config.toml
balance_bias = true
grad_clip = 1.0
batch_tokens = 65536
dataset = "wikipedia_en"
Below are experts of layer 2 (counted from 0) of a mixture-of-experts language model. Rows are named router (the router's row for the expert), down (a neuron's output weights, with its number) and show model dimensions 256-319. Each number is 128 + 32 x the weight over its row's rms, rounded and kept within 0 to 255. Numbers have three digits each.
After each expert's rows: "comes before" lists some tokens at least twice as common just after its tokens as in all text. This comes from a sample of Wikipedia text that the model never trained on. Tokens count by the router's weight.

# expert 40
router:164115147142143169166137128119117122146155130168196178113125140139079117094119185138133154069132130089172103076153147119186087092102098130165165124082094081127063135194125117138092181161124073
down0:087098144147132098062133165148113134179143151145121176143191199202124098121118131132128177130097124113126141133117123079068030133098102150110152122111107117173117137136117106089139157115113161
down1:137117168083131107094131156136109155183101085169151086113146077162098092098110068128162149120059087110121095168092152081167088119111080137072121101127165089185099132150072153109119236111066121
down2:125099109143150142095127104165055159147215104123147175100168158108156094170088213136139149100169120128135078147093157110181111117135103023110060159090184148128123111181077117082169158100153138
down3:095140094182180118143110106166108118156135101100119138154141073176125173120092119121110119129138123082143083156119103183128078103103131111120088170136111102151083116096084148091143136133115113
down4:157138043118126132135136067101124157186134161123118151112160125129128136139105083123111115191087166118104095117079127099082144083146144124067145141144115132136142139090083143074155142122152155
down5:147129094152205105143122078171153162109155133135083147148123115099152153125119141131134145096112127065136057165092170107175155179114125152118143084090089117046142131105123133088092126080157138
down6:124123152157132131126160081124099126091136115093142112122154087128194164144156162135088155187185171126123133205144124172099148110151177105153086152146176151181177055108141158113087141095117104
down7:068107087119055105126064142120133124152105081113104102172164181120113108131126148093099102087094237154197095099168138108141179121152147134116093129122114074178128109119118115200103093126163083
down8:120215158130100160092147153095142146143192078079083155139126129122161125153172168117106099107173138146114130134117112142060226123125104153151243128130106150174193058178127092094149184147099104
down9:120126076135107098151100143152152149128166173143123136155130175109121128074134178146147154074108141167194095091139148048157171154102141133158086160107057111089166184145123110115114049140145171
down10:051172132120108173178092136083185081188145147082115099153128137116107169105136105155151139103155108138104040188154136112130115143065139106182089174115156104153051122124090119146144161114135124
down11:106155095108089118131157094186129131106145065108138126176097074130133130145154178136113166123068086076113088161095165121101133127099016124112182112140181159116105153157108112105106112127119082
down12:158118101116125153240144129114161158113107158119144112051108129109129111098154111133099177108114063086097150112113113081116130132166097107142117121130114126091122121109167117168019134070178130
down13:195077143094095158105063143077108157121137181122192122115091106111157129130162099121075200110112155143103135169186070082165177133113132141093096100116147126068091092156167131157076134126099126
down14:176137109084123184166127091151098039105108177151128122177080142124060177117112157081184134158103093188141152095131135096105161106091130119118134137103106051140064184098117115087133084117134151
comes before: ",", " |", " (", ".", " and", ")"

# expert 13
router:140121106168103068099120101093043110090175103170125170121166129089127112118172187118091169116070090071076101167168167161087101171143134113105096090107104126193159091072104102152080101111139168
down0:107080085114190137098105083166092126106107163120149152120141096137082122164090101164173083147113111062091059121127108172120113128101150127164173137153136068151170167135146155149125168179137120
down1:102130148164131111136110062156081109095099119153080101222142163228061189086108088119135140091108137172120105130178104122102129111113140124121131172113113141120115114118184156127134128131089093
down2:158096091091155147131108106145100096103166101152127099107099131178168108118185133133132160076056121111145074167171138134147122111158145110084123142103085075144089162137134101168148118121107138
down3:098133123121120103163145085039063116138168119109149115138146110078093087138113147124129179020121125126100179114091135144104122142124092113085103127173171106180176145097120172139108170133106192
down4:139124131064118121119138163138116181116169135099077126127094092131104141109111155183117181135114151213133172108160092154164141128174171143140165157080119103128147075110138144115103100102111117
down5:140061096096168100153128173141081210099105175084115143104162137179149119074144109144170138206142075150120120151140206160162178122144092071092155170117109073102149165108152147135134096097092129
down6:115130127136162115116123166142074111115115074146149094151121095144068150096083146115129110141114106111109120202105111186153155140130103118092150125134119094177156127170085197098170159097098182
down7:204116078133109112106128153101131167100151121100090169131150085115134076123138050170129194090134161123146089119121108131170170159173073073102125086124132076098121173150116182144126099078092186
down8:118080076096147111128131120104113121099100151164145150170129133117144133094103121165151110120099077089137143162114146168105117095165164115152115168144175132161098159134133147163107148156020114
down9:109174124089091157094074155157112139138092071143149122154114155095086100176145178091130161117093122107131135108121113105124141116146165119138148116122192106132079117087044094097167130173140123
down10:143189148104133137099073164103169070110183067167114144117123149079139103138132122162171144116101103099127153106110155103126107103122154158149038122150147162104077128176074118171051185173136127
down11:135120147129110133102162150122144127108138123094075139135194160091150067064122088134083105099124195120097112134067177108165143175082104116132141106147136117109154107165133117121167166110143182
down12:132083099137158099096128135116101078113076161175154119132123063133130160106115141091131128141148092109137078127147193149135092134160223176164137091163166144151119131139122130147180155139105112
down13:129122027105121147121137122101119110135087167087124118119129099125103147093153135042145165122155080118148095157156189118102127105180107151094113109147099100141104174101141145130140124089108159
down14:146154147159110133097089172081157123154212151037135096089134113070071181101078127160107151095108114131148078147156147084137131131145103107122143144109193128144097160120175177122170133150059168
comes before: " ", "\n", "-", " the", " 0", " re"

# expert 36
router:153123114088103188150128148160140190191122137148143142112142129114093142136114092132130078166128139084090143163110149106134091131146108138126105089111177130142230126143091058122122142152082156
down0:102154134135127119072117137083103136136138112179156122122153134115136158121008106094210106146128158157112129152083090143164149122172124134137133110124109156200145149121152126108186099142133148
down1:140087121141119065176131099146122147072097142119131110112180104164129145205136089145121127131129089172103156141142123158119145167114075167142104130102155143148114100105061147139117074152152144
down2:081159118084132065120148149137162070128184078138169098066155144154149118078077132134149112144107107078115146169096094139152081102128123134144174145144139125124179134140103183165039169084155111
down3:201099104140170120154137092219132135096172143182097149092161106122130078103098111146194047096084149106093127145165123095144104071123058189110105115084149064098072085078093173130118130120132147
down4:102139125143120127118126137132213129130124057214104112163078129108071130175126144152131199107073091119102115142120134114137112103134180093161137114121136132110114092143132099122140145168159157
down5:140084183082149138159097136131110048102138119150182149098126187106145142121105138106200125098123141115082052138155118190101126116096121145095156129166133150148107134126145137189107142172066039
down6:121136126183140105141173174118162135091113073081085161083139128186150147166118126124204155086147097163148148120145169095092145165146119140189149169171126108153082158119163149147111119101151204
down7:092094093101188109154217132124108106109109137084125101112098101153194128144224166180159093163119161142114141089164137141186106131088135131123138130174148089124117139141151090096102054157125071
down8:124112109145106130108191092168127201138153128180114121083150111124103114128180107166163138056117161113094094160177108153099115190105103165060125163080175130154081159114141098130106094113152127
down9:086148143132183142120175121206113155137175137129130129069141202131101123123130154188180108092177212117116204115100131078131118199100157137126141096134137164175148109121086097130172090133089184
down10:093081129141142139146164113150079152150097131129163148148158097136158130118126147112148081160130105156177157102159135115121077131176169144164140098168107147079124194159133119162125046112081177
down11:100086132138166170130090096038101135168119170098141171211174066140111132138107152159122199175093112104116095125121168162114118150092161106138139075166091222108127123163120149079118155191133134
down12:132124167097099122123141138147135089096129081116127060156107112074108123090152075106122085096124074126134115129102016140085125109115112103127129116123088131100107104123117121081129095095173189
down13:119106129080129133120117128067083161151138133065060153197190152121128178118107132176143152095104160103070151136154122175131123160131167154203150141153146139123060087131171148128169136151099100
down14:141076098082113112128126095158112159121141086098113053117180121088130105108106160111194042121108100113123091140158161127132177094131112120106169194165100167132148068149088149116170074105103148
comes before: "|", ",", ".", " of", " The", " in"

# expert 21
router:078119167087063082133190104122107183093159105098133193156159101110112124116156165138107100124126116142092135152132128064156193109087088111142154150140132115109154121158152125172126130124117087
down0:132105129139083168091158119151115091063108133112105085165104057114112183167114123130086114099085211119157172141113085184101099115109131106100091148134175151123105132133163090143138135136138102
down1:124097130111146105169092134090103098119147132140082115139129107198160150155114130110159197134192131122169139131147128153099163131143086065090101207074071115101087142131140085161077139160158106
down2:167095120099102135144109127116094179142123110132083048137169097071098155155095114142120157116136136063106084135132120127108091177172096143110085156070173122076146108163132164081142116133129102
down3:095111140079118176138106125159122143081119125174189136112068184150134106149099087131141115176113160130147124107152155063119179104150134127128119137151108152131172162187103084114106179123129174
down4:150074143186176168129139129125155151115078090102157145109202170126155156131091051128123119103115114083192152169105137111101166109175153149103138137131083166115113131098133151115142080171129096
down5:140145145105147119123149102150079108156107164103160165115139134094072126000093122121142154135151181171140080142144159107111139118133158111050104061122191118159120153084109138169092097150126114
down6:166168127118137117102110114198116109142154124172132157153116148132102188100124116122132174100053141151179103116134104093167065135151210079130129110145170099153152135099075165098172099118107077
down7:111057146159174150085167089141135140113084095167106108138068180109127143123104093131152104070183091092148088131148190119096148058122142125084121076145137154093157127179149115119106197142120108
down8:138144106091098107141101150160163144156147080144140149109113151080178105130082103109142099148205099081174112113163107121166111118180139065099143161146128092126210103174084120177065180139095134
down9:147114165102097113097157123083147157150176035118099122117107131111118088118063073185146124117061126125086040126156128149167171154153115129134126164101142083078145103101183150116158125141140144
down10:169134114153138176177157164114105195186199080184069121124171171077103089143161160176129140134096175117079107158150128152155080078104129095104092156092099207139134186149161095109175085141115181
down11:130159121092132126108104100114130131126113159179144111135141193155115056119148095132118127169105112151123077152102133150122148111145128112116147178086136101164101146180174129139162162115090124
down12:101104075111123104125147123121183131096123147115082079114127072117120116151109100087092112140094115169107059105122165151129159119096098138071119157114136148113137177144125113111180178106129118
down13:151165143167148125159089180197150063221140160156126121106156121174138111149158147145120183127164105175177162137098127116171101153108124146092103174107121132132128131188099176173100122119185069
down14:130127130131157085171073101071108142136118111152165157093140098145127164172150119131056176078183150167097128143201151148145076106149117140203083122126115131136103126071126166098123134117100141
comes before: "|", "-", "\n", "ing", "==", "A"

# expert 15
router:152132133139064164141168097165130191155108135100133081123105104126060142084120147131107117148110169124148137093136141107138107082141170125143210132105144103144169165170047126141137124154134087
down0:123100154194144184107106181179150109073155145056110107105100141144155126169087107149147066066158126168124156115173172074126073162100073136058133127138159180169081137114181102162083125156128140
down1:106140114164115065150176133102151085149189158110117115149086188109127104144157133169166086132108109145116121157134131105074138150094099168123120060199123154161104158074113166139063153137162111
down2:111088087126094095162055144132078147108163061142109105146136165130078108197161112112084131086119180071117143144100095118143166139152161124143112131101187109149109127078104126177108128119152103
down3:140115173123181105104117054099137115141140117096121144100100218115152118161108097104123105158155121161128066131139167153117122199159083106137116084099135133150096130147184140170120160121058075
down4:109139103146117078167170154132092146122112100179125163129127088136089206158154096123152126110107080160012192163101123200127179127060120100081101105174129164142086147060209156139143204153131201
down5:089083151218108139126147108143060155129150125054171075149109066116158119092146140136152136129119186113101126169146128118110132177165198171069126191101136136170123117099133129119150104159080132
down6:048078120074149136183126127096056119133090130126162067109155135132154159063128165104115111162127091087179126167117168132096160128111114086155129116097125109088147118159142115109123109109119073
down7:160135108123088076031150108142154213127060121113127138052138124154156160192087157149150181114088124108137114127080077112121141131149140090088159103160124148062137174052146127130126138124151088
down8:115121141120116158133077085129151132136139084182092110134146071114129116084139167137127156141048108138129130163183115104171154093131123126096059112125111101151139120200131189051161098094104164
down9:169183055164167128144157130122107111093157141177111110117142149131109106173138118169131119127077068156115102149178071157138116141115094105120146142133174133131147139106194140146082137136099122
down10:115098154111113156156063098123118072153095148080140098122101154086140087081166187181090099157114145156183099112120105110210077083105129115143074109048106113126127085172152150109140149089138120
down11:145133137107130142136161058121105159121062173099126118147171081148119142073082166142055160150091163086186109107103144104120168087179162129142154085095098122120184137160107141129170076131142098
down12:056125064148152113131143141105174143091140065120100185114141147142127144183175117127148134108165135202111188113107106190137142224112145080142120098146144087193105134114154167147190137133177143
down13:095142167142136105114092128088111139109118118150118136121086125062145073049119092106185133118118093145206157090137120148133130068119174099226107121149101132104075145155097153096132212148129106
down14:155097144095105199097144035125087122092160160144107110106169128097104118115114159147163094144110138059201119100098096065127087081154153126141180147094129131109178125137179109077119081108155138
comes before: " in", " the", " to", " by", " and", " a"

# expert 39
router:140139135102119192151096136064153105147093105105094108170130144109151139094149158123128118138095102119134161151102187119074102154143140114135176106117156113104132139128111160094117149087173115
down0:178183132132175114109119105155146117108138147154141123139131121193100113152147158146140082133122107180130159152063068120105103120127150154161145120149053167143123082142143127034149129195177122
down1:170116095166173153159141096119188086111129119134113100179082093095155089076142124093067095127133119123173174085161142121114155187128145131078170131180168171145161109191129053141095099106125104
down2:107140085129119098114179141161125154110201143124113141093112122098098125128111135207128084084166121133113093115129132149100080052165115132109171143102140122150187121127128118132109103149094149
down3:131123122181163145150182129140123130146128132103068153162072123220130069115085083129155073155119158138115105121112193165125080136140110180135136082178109070143096102158119122124078093114092086
down4:098148182122103052150154096048151107070098142140143080106099107154151167167130125134130137147126106163139099114166041071125136134167166113134090133084085168119101143125128107121063088121124107
down5:113217062119128107187128142167121140130099177170118155079073124152130130113080114109162121110104124133166133130130136097104159099164135148095151132143103166090091135102135095101132096100079056
down6:095177143131117103144122127128124136150172137122072114075178128138121154119115137129164109175118102179073117144101131159136167167155154125143183100088127125112116155121097140154109125131105106
down7:140208179175123166089128159148137127103085154163166225143117147159088121093153163064145153097115151136133190065093157190148110169149137164093090100101114192176162128114137130173154061133139151
down8:087108087171130099121169080143074186140114124135151165107125141161120141151149121194168127109077173148166144096125124121172166133121150101149162141174113109128107123088086118040132209114142147
down9:126129120079147120101197130091114202072133128102123171110126142156165076115121106127104079082174188169078102128063144125162125160097110120121147135130178155116120121084138129102125104105137168
down10:187159137168143165131084103084123120157098142113084161115107186151138129147128149175160128119117097148137137096097144117103149107149079148182093096063137141104120144064140141185138173093120133
down11:166133106116118154160126115081130148148115137075131146097087181193158085090147109087173111153102065057121148182141201187114104084110128107153208096145145176085147114132084113137205143164154128
down12:147147126132117164135118103091124135177186150115118161117164143079125175163131166115100157147136093132147116141092092137146155091189136109136088115145113144073169165168058073116106146118123165
down13:121178116106128146227113115104157128132131075083146121125171127157162143132120096189174111126108137154098112116130175094123134166119158144145122091145110092146195112158170163113134150183095132
down14:118143154159139134098137128119118120133165159197168178186112169177113102134143114159135135088134229136174151149093152169135076093118170175104080075126127142161130135032061165142150097139142168
comes before: " the", " a", " and", " 19", " which", " S"

# expert 42
router:147084142183150148132117173147210142155111110130121071109140108109132111112111117102161125152105114178085105167125167173152173087090150143150150095120113116140129162105174113138124142112125128
down0:203100123141147120123147122167108149119130126110142135121122128135128115122172143146154094191110095108144114113108078105127139092112137159108132122154088136101127100176122086132088082116165181
down1:105151107138090128114142088091134122177102131161174136139109099146135108102092137146095061176091131131120117169057178154141134136150110122143172046148137141158115117127135136155092127133146110
down2:165145152198119129126152140173044083174105147088158154124087108138131130144159166129109160088126156108130089132128133057169123154135145213180145150145139087142150114062118090160126084099077143
down3:091115048147126029157157143157085161104117168149147135097169120162141100178097160170110158181110102117151147153077131146079110081091103138137195077186078109138202033152121111117128155165092101
down4:173147122097141095141107107159156085067159117130165173134129138140150141166077150159138118123167089134142114094170140143060164179125180102118123140139194106147131086173142134110095148111103126
down5:142116119158132148209085130152146135156123118131119079202089139155142071086109156139124131132146179163128132130098176169150160114093119112180109067065174162168045100129121106107098149103129157
down6:182134135079097163119099148160158116122149121124139073119127162093166099107092134133130116115132105105123107139101141120130161141239095100068122105137158144121127165093127133145141142120100133
down7:093131050103112103086132206150139171148122075153111062127068084153085176096118082136093106086087132103111133121131132177141107152124190106139138112118183148131151142122154127112121134139126157
down8:116114072135117156144124151160112170127132196199170102103183177145100120126157110131129117102070119147144104120150139140071101093172082083082141139174151089154085081121133122096101116115124110
down9:157141104065146108136124090137066078107127140154109167224105107097098115138135152143076151102109152117098104137091115150104171091198096114132105143129129150087087151142138080103170153076120111
down10:111103135122164160108184133153119147103145121148162170079090101142138117077153154130125122094177114135080147128127146155051145093172159087145191131107166125063146113166132138114167142096152121
down11:080140138135175067086137126113173106174167137175112117110125135117104173154116101137089166096083122112123133144153113099172152152164179131176101112119141094136155098131090191155069103146112122
down12:193135083082140091118091142136134143110155099118111095137110121046182182090125120093139152187129123118134112170137133103083148112169157179135115078116112151166131154148165177142095065103124090
down13:167131102111143156165164094131144141152141149108185103089116117101130182130136079218190055156151128095138107209114105145129120144087093133194101092135172142142135186144086135140137201133125132
down14:133090133137130112111113161205119176121068125114123108125139173144102127129142071141098111126129134128121138152145131149097105038161150052091102086106118148132113171187179112079142147123146158
comes before: " |", ".", ")", "–", "th", "%"

# expert 8
router:143103099140151106094168072185109113121160132139100092093162121150161120068157111147175031145129154076117156153155149147135063139173103087066146119152201149171160127122122117102122123112126117
down0:105133081162155117135130142184212131157149164156095177142131158104159124196114159098146100121106138147101162081106128049129142099089139132115151134159139087147172166048127107113073126079102082
down1:105130085131151126146175105132140133098166114150155096144126161092137195137092131110188143109102187122111104103140095097155127185166163140106091130138140126178134093107122141163086150123107125
down2:117180102197117143101128215133172190154123134133105160087117114112085111162136174114142120151103123150193112145132127034106108193200090130111109160120171142161096103108101109095149143087153123
down3:123090167173091071134117091147154094127115127116129167106143140153109156183138152093099118124151156171102102103132138158151149090102097157114137153104067163147143116151066112120165124146147158
down4:130140093151108167139046127102146165140142054134108118125133107159140091123071118125152124091133150155124165117123184076101127114136127145088172080103147078170192158122108135129108136069119126
down5:113153073172117091134091126113104122073181161126137167114151191108157102137118104159142171108133141111154183133084163082221132110149197124130078100134157043144158118151158129112175090125169132
down6:104123151164107128083142155122125168164116142108151134097125130155106110187114095154143079094175115195088131159106095204186145085110086132151163181118139081171125114099118138185186144135138148
down7:130098096120074140073124144100114137176090122053099096135122069115094166164102132174105109187160127158168148109105128089099138108098132146053155134110100198137130071134069111177140179144115132
down8:183170081197205138086164110074114127175186151088084099099071098136148120089133104141097120217144164128140078093183089187119119158131151054119133140132064089083165141153115114151134112088099156
down9:078108170138109160136076148118188068143156093140118097107188147107087135150159148109132111149128109080106125143128131078145177150092109138159106172128137120088120118118120073138135148169114155
down10:155183093188148116133089133147041095089142143176140154175141175145110117126101126184149161146091079126084137116098122181132110213092098151128126085096140132090216088141102117167168143152161158
down11:081100126115181159138162173159091082070085156085125152084108079153144106064121117133179116133126150093162192098156116125115116182119209101097112138141102131107140114170097107176120139143090124
down12:131148072096142119189176074148148160092134143094100104165098089127152168138113156137102155148121070130185092134166139113128146150107089085108078132139090095117100086186123139136153102135059168
down13:108044104095155145063081134122087109152083150151178195154101109077173121123165130105150123116073104156116182081116106144199116168096188148082145155118127167199105114159151152124149090141166060
down14:185135072123067167092125137096152067164120125118099099131107159182162139105083073105064163136079155138142121146106099133125145210140070061087095109165126112178148063119161161079158121121114194
comes before: " ", "|", "ly", " f", " re", " st"

# expert 20
router:159080193163127126117142138083132112108101142192112092068119196122123117143096154166093144100088111126091104160122084101147165092110096130114095164102087109126103174123146156142091048073101085
down0:091082090190084145141167115145164130117105115120180162137153115160106110082116130095110097126137115058168104102148122222173135124078148160127156069157129165097119109140184147097114107122082159
down1:133092082161114156102118103114135172094148116176089065120118104135128105103124154040113143128121140135164102111136091171103125092112128156084122101184074108124131126105181182097133094073136088
down2:149029131109160117141138143083085151128089155164095110035175108127107214123157156210115078107078147118062102083101106127151100154141055102115109158131106158132101106153128189161082122122151073
down3:145056198145144104158121158105142158092140113152112104144123114122085075118142163160079162118137128118049051144129082168102133110082036132197168153100151153143091108081104108203110171149160139
down4:084143157135163150101068113123127097147125084167148154181159143085069142143137088118140122127109176078115134091204099118093154069148151133137092126097130075111089106131179129139124130140162149
down5:170126054097122122126148182110194098191131179146084135176159125088074150132132156103103102109064100071202148160111116177112099141140180082159140158118099143078107075098135086148167076141119143
down6:113175119106150062141125071197103091077145108154117096128145175102149118114149170096101152131117131095131098139134167163110106138116091069140116063160041210115199050119125138147181121112190111
down7:100177127126122114100092122155181169132101125117132101120168117097130155106151121117192125107088129081131179092133101162092106075152183033113187157153119108164104084129144067079157186095065196
down8:188171148095089153107095090111074115063092138185075160132107104136122099110152137098124132116121130116098088101136105130076142117098116108128112096066157113138110102150108130158118147150145167
down9:128134046118116055136151187162114178128109132119123119090125061151078106138136141180105139110091170178090153135184119150143190113070158108099108061149152129182198120113103167198126113080093110
down10:189145153123068112108094162142082128064111158079136134083091095097148082093143144153146102103124148123107132130104130117164202088133059126158048059160083081144127108125184155093106105173123182
down11:140182168126141110143124105163130086118139170145146083105134121121153099165092135165136095144110135128146129148116099150160166134121144047146117123076183116135070158112120123177178097184127144
down12:107129195137119115124061112090172123154142106098163120174075186048184098146170175111112151153117040176092108125092131117103110102118132093103120153179166066130054130119145071148103109181135116
down13:122179143074120187204119150163128167158139105082142089067168183148165125142094143161123158131178100092156181180095192131123114117152104131133111135140142134139154121180142071179123108066131106
down14:077158096124097072167109093127151092122118169158162103139164090150154126136127139135086118076093205114156140079161170132100141127118152174154108080156180110118176145110159136073121182164122111
comes before: "s", "g", "d", "c", "k", "z"

# expert 22
router:114100132134135088167100170177138139108131155173122070139060085076165107168155130154103134120139113143115084084147079123082082117151142141138150116129096162100110087118159157118122121147151138
down0:080139103139116146153112090114137097070094143143188090184130136085206145077147223179179147110167122092118135113154099120149185092124184054164125110134105158144149078067107199123134156139123146
down1:108124123099127096149136114143096118173073102134032119113150175185090141103127122150105074155082107139122161115201128148152109184198127085095127133083116163149153155109118123102162114071098145
down2:092104151153129093156129071141110069144123096085134147122093144131102170162051114087158123189103194175148124102129166071127144189135173117096115167095137130142128125124080076095113076104061129
down3:125150130065064157163130157144115113148117109158143103187112159125137104168140108149142112119118145150054125115053062079104152178130064125118079121137124118095150093152175185137143174100151132
down4:138100125126118184138157178142132089130140105113130163090071109142116167171117147154083119071108162106145127119176168138127080133170123153112125164186169139108144151145077100070069072117154137
down5:035130082091157087144152064159113138116131133155103101127179118131153117089150121084105175132098121137106089080112087116079116099113141133119122150122091193145100122136138155118129104060059175
down6:138129124156141089135090084091137135122137168111102139100151102166077126137128143147105135191132182167199118160163154162124141152137132100136131151171147136139147122109120149157121113139073127
down7:152092170144087160114159105158131112130111145146142082109108125153138134192164142149115130116141133136109107103127104148162065117146083111149168125179119181117131072148167134150128170148187064
down8:153141153151173076083140093064106150124208128078092126087125117147112204085095147170177101178103137106157153133129130171144155119143162115094155138126153081152130124150101132134126147119085138
down9:132214075129118123138132160130095139131124138174063148108136125161109101117162165070148078117154116096168150177152140126115112177126206127106117106159143146170124113134105092110114097108118131
down10:110160142117105130042117090137163061129068172103081067119115066069186113115120063096078086081158130065108159146149175093080148169107142104170108133148073135139059127124134166122095159143165123
down11:157168161106140140153117138144084182100121115155158130132151159181130203114105175109172140205140190137179167082127145159106115160157124123128099128176115095118131106118141099095116124086090144
down12:133104149088208154118122164088110168145074158213158121085088107132147126077139124110109166081156126067139135114163124168081100157115136113124147161139153142098137063102167148185125134165091081
down13:121139107158129102168081129162143174100101119154107063132092116080165153177168141157129121155129127138082040136112121135141147127120129122170124159115114144127119137177114186141178112071137186
down14:077137105171126147124098123115111092151128129156082202158130125101138126122147160119162097130116113103150101138074142145111121144073142067154141178139072132096178123114105117168179077098080137
comes before: "ed", "o", "ing", "e", "y", "al"

# expert 11
router:083126114107141088107128138081120118165084164097043147105121157094163124137096090126094146181189140218108155143147105171128179121143104093117158079094134133130098111113141195120133148090104130
down0:187202101102133109103137132119133150080085105142145108166082099110131118158153208134088070123136118129148054123128127084115132131123079148121144147139130120043135133141137065162113126141142108
down1:173155127097118119127087142110194125113164146105135100074134101122122114136130202189121088109115125146095176104129157166098176105124089090102162084145179105124133162136142113109159053078159085
down2:098134103147184054144129090190168163124183094186072135117117141136186151162137094146136182094070157093113178094166123110124156185159198156083071142166142091128122117112080165151055107165139165
down3:148132178105145078152128081136147143141094096044113150175092130125167067082109143151160151162139121129145142132137091121129162204151107033104143102139139146106110137137143166171148090092136110
down4:094151098120199100112114146147147128165156173119170131147128104101109133077083076132161075069150050120134139089109136145089140200106088126091113117176098144122120111115123165078067094151120121
down5:131138056132087077105096155051168076132118169102115160105139128086117102043187093080099141135128142144115068138154109125145132117129177167098116113125130095164150177111057132155158091122151083
down6:146101127132148149124088165172103115137120193176168159148126202095110161139121096122186127071157136130088116079099159129074148142152121158130070159120089147136119096098125105108137127118143138
down7:107148182137156104121085099173028152163136141136143115145106116106147118163126117159171078166104092126135121119100194121124113158172108107157164152081130152128103110127138122162094104139121136
down8:151137173160117088096119149131135134114097128087121149158057123177104096153113131109198160102133107141175127175146113141120117149207111142165084144098121142140106147093142112076122142102105153
down9:154127163136147161130103100111083094079158107120158111099121158126100159118147143094101156032160087088136115161085154125131070101169095162157131103108075151165148173145151167057114197143092089
down10:106037169136085154120085132109118051066142208182112150117122180140155091177119140086129104119119114090132099122133143093182105170102168159114130117128089175081116127086109147147119112182156153
down11:087165127118097139154147112076184135165112133029092171147134138143088107059166135158127112187127089185093127205109129127138150170080096093135069154126111128101119081158099112140184143131113091
down12:111152158121099110155158114112154146158129150114134102088189130131151077152149069185132116186146090138116132142146130138072164184143108110154103111136156132113111132133176178116204096129132104
down13:133143098140157126140086104109131163111157135077084108162100153098110194134142141154130212105103167164148148127132149154097136062139158117134078103088098169171129113125127172090167140103085097
down14:087157128075080183063133156185147195136140123093151123096152137114083118106132134155095170102081138101126114116150149122136145161134110142073112146085182135120171136125105070148151114114112081
comes before: "s", "d", "k", "c", "it", "n"

# expert 28
router:136163089159138094146145124160149106082178146172158121157117098113106155211170083104168104110153135181088184138106054159123126123142182098138125190133106100130147159130107106143114117151176137
down0:130145063118095163163130086102174089143109140077156080156150091075104154137139153094114126164131141156149154156163094117124120110095135109150080158100160073102149113094145117090185097137138069
down1:102105171144133124156142116160117138160130112051141157143139183117079121135096102148172104121166091120109074105149109142106136155122161123125098111090159162139131125174124124162147147156114153
down2:153150135149169195159111151153070159117152096126135157174124099139120120129113148146152100103150087124137085123046130099203167105120098130118139161141127149149145156131165133172129115124148135
down3:057084097159148134163155133128125125131142139121120061189053077107153176110128138094175169147090154141149157109168137118068146145065159121115124154156117145144098141102169134104122090126173100
down4:095091097130172095129096115050125122084138100088080154147140170187108139139155102130060115132128181129171118176169159102141159090139138106111108121156096071138099133163120148135102148145110101
down5:105127133122142107168147125066192111097101128142147138150099162105099177170130136120122138136179174133125176159140099155129147128179136133110072104137105143066117105151104107119104102166142125
down6:141142112125098078115043152149107170145117133081144135109134216151110059131183165103116071166148161111130103142090096109121119151139054203175162134131109136151121115121093088100138133168124133
down7:086057158108121082099144112105123151052098144068178174104106142111127086144140078154140169113067091157087171110136150132133153109065115115109110092127148147130087144137139127146130119140151115
down8:212139087170098127148093148082129092121070130069140167150237190061109051110092134123155133101079098118153084128125178158131152135180115081140162123096111139093143129097093123093086096137144077
down9:207112081089135124156101148175156097122131146104150114166096138148151139110155203085141148085107086081107096201149102153136153157170142138120087122100152154191108043127161114108143130115161141
down10:118122171156141115130088112102100126122151086193096149097123126093085164190135155194086150126090136131089102194097180150127102023069059159137114112161148085123149112172132149144078120104126165
down11:079163121081135112167164157151145172116186144114153154113136147133151097153136128137129115114136105122114139079163085074121159143101123098115116115114091111105085140154147137132149168151087077
down12:167145158124111145165119149127113126061136176125104125101117132122121130142163116112149195206138138115170158092128128122124139130108137075089134121126156164152092151177087141182135109156154043
down13:109152073169094155128167134117148206183171151120118174212084173155154079112134127123131155132193103144119104095113104140102132179102075132155097151085109133126148131123124099172147134117174154
down14:147128177152104116129196103111122127111164115069088172103082152088156143116077138084124094139188130107123115159114183122128116163173172133131120058122124121154159122079147157119107147143094114
comes before: "s", "ed", "ing", " of", "ic", "ment"